config.toml
num_hidden_layers = 14
hidden_size = 512
n_experts = 12
experts_per_token = 2
d_expert = 352
d_shared_expert = 0
hidden_act = "swiglu"
moe_layers = [0, 1, 2, 3, 4, 5, 6, 7, 8, 9, 10, 11, 12, 13]
router_score = "softmax"
normalize_top_k = false
routed_scale = 1.0
balance_loss = 0.000312
balance_bias = true
router_z_loss = 0.001
init_std_router = 0.029
lr_router = 0.00047
num_attention_heads = 8
num_key_value_heads = 2
head_dim = 64
vocab_size = 31200
norm = "rmsnorm"
norm_place = "pre"
norm_eps = 1e-06
positions = "learned"
qk_norm = true
attn_scale = 0.132
tie_word_embeddings = false
parallel_block = false
init = "normal"
init_std_qkv = 0.0156
init_std_o = 0.00294
init_std_up = 0.0156
init_std_down = 0.00208
init_out_by_depth = true
optimizer = "soap_variant"
learning_rate = 0.00315
beta1 = 0.95
beta2 = 0.99
weight_decay = 0.045
lr_head = 0.00737
warmup_steps = 145
schedule = "wsd"
decay_fraction = 0.92
decay_shape = "sqrt"
final_lr_fraction = 0.1
batch_tokens = 131072
max_seq_len = 1024
doc_mask = false
z_loss = 0.0001
train_tokens = 651400000
max_steps = 4970
dataset = "wikipedia_en"
Below are experts of layer 2 (counted from 0) of a mixture-of-experts language model. Rows are named router (the router's row for the expert), gate (a neuron's input weights, with its number), up (a neuron's input weights, with its number) and show model dimensions 192-223. Each number is 50 + 12 x the weight over its row's rms, rounded and kept within 0 to 99.
After each expert's rows: "mostly gets" lists some tokens that are sent to it at least half of the time. This comes from a sample of Wikipedia text that the model never trained on.

# expert 6
router:54 54 68 49 39 69 56 54 52 62 47 54 54 46 64 60 47 36 26 82 48 40 39 35 45 51 64 49 55 48 31 69
gate0:23 43 63 12 51 39 56 57 32 72 58 64 53 45 58 59 38 47 31 56 41 21 40 71 63 53 50 64 40 53 49 56
up0:69 60 36 68 50 57 49 51 69 30 44 58 53 57 61 48 66 44 51 51 56 83 51 23 36 46 52 28 47 54 42 42
gate1:53 54 58 56 52 46 42 71 54 55 41 70 62 45 44 65 45 67 68 38 67 29 42 57 69 51 52 56 68 71 72 44
up1:68 12 74 65 63 51 47 53 45 41 59 29 46 70 40 53 50 80 71 50 69 44 54 56 53 56 71 41 60 61 74 62
gate2:53 68 52 52 41 55 50 44 46 47 49 47 66 60 30 50 45 47 59 54 62 61 49 30 62 49 40 52 35 40 50 58
up2:52 68 48 70 45 51 47 61 52 53 49 42 35 61 36 53 54 56 61 66 57 64 40 38 73 50 48 49 47 39 40 46
gate3:58 51 49 49 48 39 41 52 55 54 47 51 61 35 39 75 54 46 59 52 67 29 62 59 59 64 52 90 53 57 43 47
up3:36 54 48 42 51 56 45 66 33 53 43 57 56 53 54 40 49 56 67 52 48 64 57 27 36 41 64 39 28 53 74 43
gate4:62 63 57 50 54 32 39 44 75 58 45 70 47 53 54 84 39 47 54 50 62 49 40 35 34 60 45 69 41 37 36 54
up4:56 62 60 47 59 39 45 46 72 39 50 66 55 64 50 65 56 45 49 44 45 37 40 40 29 57 50 50 30 64 48 62
mostly gets: " general", " General", " Label", " Head", " Staff", " Im"

# expert 3
router:57 47 51 42 36 57 52 45 63 43 51 32 69 33 58 51 48 39 54 54 44 55 56 38 53 59 43 47 58 42 48 62
gate0:33 51 52 72 50 57 51 54 49 51 59 41 62 50 58 51 54 65 49 55 38 59 54 54 43 29 44 69 54 49 49 59
up0:63 46 42 28 47 46 49 70 57 47 73 68 44 41 53 54 54 41 64 55 38 34 48 29 45 65 52 51 65 46 64 38
gate1:60 53 52 55 46 59 45 52 51 70 47 45 64 52 34 40 51 55 38 40 53 75 55 48 48 32 46 53 55 52 61 37
up1:46 51 44 63 37 44 46 56 58 54 43 35 46 48 52 42 74 38 50 47 51 54 48 45 39 43 71 45 49 52 51 58
gate2:35 44 56 58 35 59 37 48 55 78 61 46 53 53 57 46 37 48 58 53 68 42 37 56 48 51 29 75 62 61 41 55
up2:34 55 57 65 37 66 46 48 45 64 55 49 66 59 62 47 41 41 62 47 50 60 39 41 33 47 29 72 57 62 52 62
gate3:47 48 17 36 40 32 42 47 38 44 58 46 52 61 56 50 47 56 53 50 47 51 52 59 41 48 39 52 66 55 69 70
up3:27 58 54 37 56 75 51 36 54 49 41 46 60 36 34 73 39 44 63 41 50 48 37 55 65 39 57 78 44 52 33 44
gate4:44 55 41 56 31 81 39 35 57 52 55 41 34 44 53 24 60 55 32 41 61 88 49 55 56 28 25 39 42 49 64 51
up4:52 47 57 47 59 25 56 73 48 64 46 55 85 67 48 64 40 44 59 53 45 27 60 52 42 65 70 52 47 49 53 46
mostly gets: "1", " which", "2", "7", " who", " when"

# expert 5
router:56 57 39 59 38 63 60 45 59 42 54 45 68 52 64 45 59 38 31 62 32 52 42 32 36 54 53 44 67 32 41 75
gate0:43 48 38 52 42 69 39 50 36 43 63 37 37 56 52 52 51 53 42 65 63 56 82 44 48 56 39 40 44 61 42 43
up0:49 68 56 65 53 36 48 55 42 65 33 61 48 36 38 34 71 54 60 59 68 46 34 61 41 52 56 48 60 36 61 77
gate1:46 58 54 50 62 66 60 38 47 55 33 36 16 65 58 38 55 35 49 61 50 46 61 43 63 56 40 60 47 51 66 35
up1:49 38 50 49 48 41 45 64 55 53 72 69 74 37 39 66 40 69 52 46 48 60 55 40 45 45 52 33 57 48 40 66
gate2:47 35 52 55 27 69 61 54 45 50 58 67 60 49 56 37 41 53 64 50 40 60 49 83 37 43 57 75 30 54 56 64
up2:37 62 44 53 63 53 53 65 49 38 52 28 48 50 54 62 41 59 45 49 62 56 46 19 69 66 40 40 48 57 43 36
gate3:42 64 22 62 33 42 51 53 84 52 46 54 52 49 49 60 83 62 55 59 65 52 73 45 61 41 46 57 57 54 42 34
up3:67 46 60 42 53 49 61 50 31 32 57 47 71 35 33 29 42 52 47 46 43 32 41 41 43 44 65 65 60 37 33 53
gate4:42 49 74 43 62 55 49 20 42 43 58 44 63 31 55 33 44 50 53 41 56 35 31 73 41 47 50 64 61 44 51 46
up4:53 59 23 55 30 50 47 78 55 43 44 46 33 75 49 59 56 56 47 61 37 62 73 34 65 71 52 42 46 56 45 47
mostly gets: " \\", ".\"\n\n", "″E", "″W", " ISBN", " parents"

# expert 9
router:57 56 68 36 57 52 59 54 69 40 60 38 48 50 44 54 43 49 38 68 36 47 51 50 60 54 56 23 49 46 34 69
gate0:47 55 54 41 46 50 55 55 58 44 43 63 63 32 72 54 64 62 53 35 57 78 43 38 44 40 70 21 61 41 45 43
up0:56 52 47 54 29 54 45 52 57 45 71 38 39 56 43 47 43 50 36 58 30 29 50 62 59 51 37 54 36 57 55 60
gate1:53 56 64 34 52 34 49 41 32 65 54 42 34 33 58 46 35 64 51 53 48 51 57 35 47 43 48 50 60 41 40 54
up1:37 47 51 41 62 41 45 50 39 44 49 52 15 42 63 55 54 67 24 17 32 71 58 54 42 50 54 54 37 29 54 39
gate2:44 61 47 71 48 49 63 68 51 47 39 50 46 49 42 38 21 50 63 34 48 69 36 51 48 57 33 37 43 35 44 37
up2:51 52 48 40 41 57 31 43 52 65 48 50 59 64 67 50 77 49 55 59 55 50 66 53 50 47 57 48 64 59 50 73
gate3:39 54 39 52 56 44 42 66 42 50 64 61 78 52 37 33 49 42 60 59 37 57 61 28 49 49 34 58 54 66 46 32
up3:58 65 55 39 45 31 74 60 55 62 56 62 67 40 51 25 30 44 40 44 40 48 33 39 36 37 50 48 64 51 45 52
gate4:56 37 58 34 55 69 40 91 51 40 59 37 42 59 44 44 31 58 36 56 67 24 40 43 60 53 55 62 40 56 62 27
up4:43 40 56 52 53 41 55 41 44 43 51 34 54 53 65 30 61 42 77 54 46 55 50 37 63 55 46 35 74 42 53 37
mostly gets: " the", " as", " —;", " Goals", "the", " Pol"

# expert 2
router:58 58 54 54 49 50 50 44 56 40 58 47 60 30 56 54 45 41 43 83 43 62 42 37 24 48 58 35 66 34 33 56
gate0:36 87 57 46 51 64 43 50 30 32 60 34 52 56 30 19 43 55 67 63 52 50 64 34 56 42 44 58 65 57 37 47
up0:48 12 48 57 54 33 57 49 55 53 46 76 52 48 52 68 53 48 28 35 46 47 36 56 41 59 53 34 45 45 71 38
gate1:63 36 37 56 47 33 44 58 61 54 43 33 62 32 42 61 50 36 47 44 57 49 51 53 47 66 67 55 66 38 30 40
up1:64 55 43 61 60 43 49 42 51 35 50 66 56 40 61 39 62 46 41 48 36 46 60 38 49 35 62 52 37 50 43 38
gate2:46 25 38 45 43 45 53 54 31 46 51 39 50 58 52 25 40 74 48 42 53 49 57 58 54 68 47 60 78 52 42 47
up2:52 33 39 41 33 45 52 54 39 72 44 34 46 53 52 17 34 75 34 38 50 36 58 61 52 64 52 64 69 46 43 39
gate3:60 46 40 48 47 63 57 44 40 57 53 48 35 58 42 59 37 63 48 33 41 26 56 42 71 53 60 49 58 50 36 64
up3:31 64 70 55 63 58 38 42 64 40 49 71 39 57 64 64 42 43 49 61 45 66 46 43 57 48 48 47 41 39 60 57
gate4:64 42 68 41 62 33 48 33 46 42 66 54 50 65 51 52 37 52 56 55 44 57 49 33 55 61 45 39 43 47 66 67
up4:66 46 64 37 55 34 39 33 51 44 66 57 54 69 47 51 36 54 61 50 42 61 42 44 52 67 49 40 46 49 65 70
mostly gets: " =\n\n", " '", "å", "ø", "//", " Frederick"

# expert 4
router:60 64 70 63 49 59 67 43 47 36 62 43 59 54 48 39 38 49 48 63 42 43 39 52 43 69 47 48 58 42 43 58
gate0:45 63 66 48 47 64 42 35 47 40 33 63 52 21 53 39 62 59 53 33 50 46 49 51 51 49 52 39 69 55 37 51
up0:57 48 57 37 21 63 62 50 60 42 58 55 53 55 57 73 59 45 47 72 55 71 73 70 56 50 61 51 60 50 39 58
gate1:62 31 62 56 49 53 46 48 29 48 62 29 73 52 52 27 44 43 47 69 63 22 78 57 32 48 54 41 25 69 56 46
up1:53 31 63 52 50 54 47 50 41 49 52 21 44 40 59 49 66 36 64 37 60 34 65 42 42 56 52 52 34 71 62 57
gate2:56 37 42 82 52 55 43 44 54 52 49 47 72 40 57 44 30 49 49 44 52 42 54 48 55 35 63 57 42 53 46 47
up2:59 43 41 79 53 43 30 42 67 54 33 47 50 44 53 31 50 40 43 39 68 28 50 44 59 39 67 59 34 60 61 45
gate3:73 38 66 31 63 36 62 52 48 41 30 55 64 64 45 40 44 57 41 52 52 54 56 50 52 57 65 50 55 47 47 92
up3:51 37 64 63 37 36 43 49 55 60 43 57 61 31 43 45 49 69 52 45 83 56 53 18 52 37 35 51 64 40 48 54
gate4:50 52 50 54 41 53 68 33 40 54 41 52 52 58 55 51 14 30 38 43 44 53 42 48 57 24 72 63 55 57 53 43
up4:46 50 73 41 42 60 86 54 44 37 41 52 59 32 43 70 47 45 62 66 51 54 37 33 50 52 47 66 70 50 34 32
mostly gets: "=", " based", " ±%", "See", "|---|---|---|---|\n", " tou"

# expert 8
router:44 60 48 66 44 42 56 56 53 54 44 30 40 53 48 65 49 38 42 56 41 36 32 33 42 29 50 28 56 25 47 53
gate0:47 56 53 31 32 79 56 61 42 58 69 67 54 42 51 53 62 56 63 37 53 39 28 48 32 72 45 29 54 66 51 45
up0:64 68 27 48 59 36 30 48 50 52 49 50 60 30 58 67 51 47 87 43 55 68 49 73 53 57 42 57 48 39 61 57
gate1:39 51 44 47 54 43 44 47 68 71 56 29 45 60 61 51 46 45 59 33 57 44 48 75 69 25 58 53 70 44 39 47
up1:44 58 36 45 27 49 58 61 43 36 48 49 44 37 51 37 53 47 57 69 63 57 44 29 52 74 32 53 50 72 46 40
gate2:50 60 44 28 45 50 49 71 56 55 62 59 43 62 51 67 46 45 62 49 29 61 54 49 44 46 70 46 34 35 44 53
up2:47 62 36 48 57 59 48 61 70 58 37 47 42 71 58 76 60 40 62 56 47 72 62 45 40 32 60 74 38 40 40 51
gate3:55 74 46 49 25 69 37 42 27 41 58 57 50 46 49 25 59 72 60 55 46 47 65 67 55 50 26 59 35 54 59 44
up3:39 72 59 46 72 47 43 45 59 72 47 66 64 59 50 60 41 46 39 63 45 46 51 58 40 37 52 48 54 58 40 60
gate4:34 47 45 45 44 51 43 53 53 57 53 40 62 54 59 57 70 42 28 63 60 53 38 49 69 54 61 51 54 50 25 77
up4:56 66 37 72 49 48 17 40 49 71 68 54 45 52 42 85 57 38 31 51 61 39 46 57 55 60 40 62 45 44 27 79
mostly gets: "\n", "|", "==", ")\n", "\n\n", "-"

# expert 7
router:57 42 58 52 58 57 45 53 60 44 50 47 63 34 37 56 55 22 47 60 47 49 48 51 37 49 63 30 49 34 39 60
gate0:60 74 64 60 73 46 64 35 62 51 44 52 45 39 27 44 71 51 34 62 51 49 56 44 47 51 56 37 61 37 52 24
up0:40 46 45 39 46 39 45 67 60 61 46 60 63 54 60 57 35 40 55 46 38 43 43 48 48 43 44 52 35 58 64 74
gate1:40 33 38 49 39 66 37 53 51 59 64 40 62 45 30 56 55 64 49 76 38 42 44 50 26 53 43 33 43 66 45 64
up1:48 28 62 65 49 37 37 57 76 53 80 56 41 31 38 47 51 54 47 55 54 47 44 50 38 50 46 68 26 75 42 41
gate2:56 47 50 59 66 58 43 43 59 37 54 35 76 41 36 47 67 41 47 67 55 40 66 55 64 40 63 60 31 55 57 44
up2:57 81 59 48 82 47 78 28 61 51 45 47 67 44 41 80 63 32 53 69 52 47 42 55 63 39 56 45 42 64 54 57
gate3:35 49 52 26 71 40 45 44 68 53 22 65 87 34 44 52 46 54 47 62 32 48 62 56 65 53 56 49 41 42 42 44
up3:35 47 55 31 75 50 46 54 68 52 47 56 68 36 53 45 55 53 62 56 60 58 57 53 59 61 60 52 33 52 58 50
gate4:47 40 76 57 68 57 45 49 70 69 50 52 83 47 46 44 50 50 63 28 32 49 59 47 52 39 25 30 39 60 39 54
up4:35 39 44 35 39 42 53 43 54 53 58 42 75 44 33 63 40 41 46 49 56 44 57 32 36 33 58 44 61 48 64 43
mostly gets: " of", " with", ".", " on", " by", " has"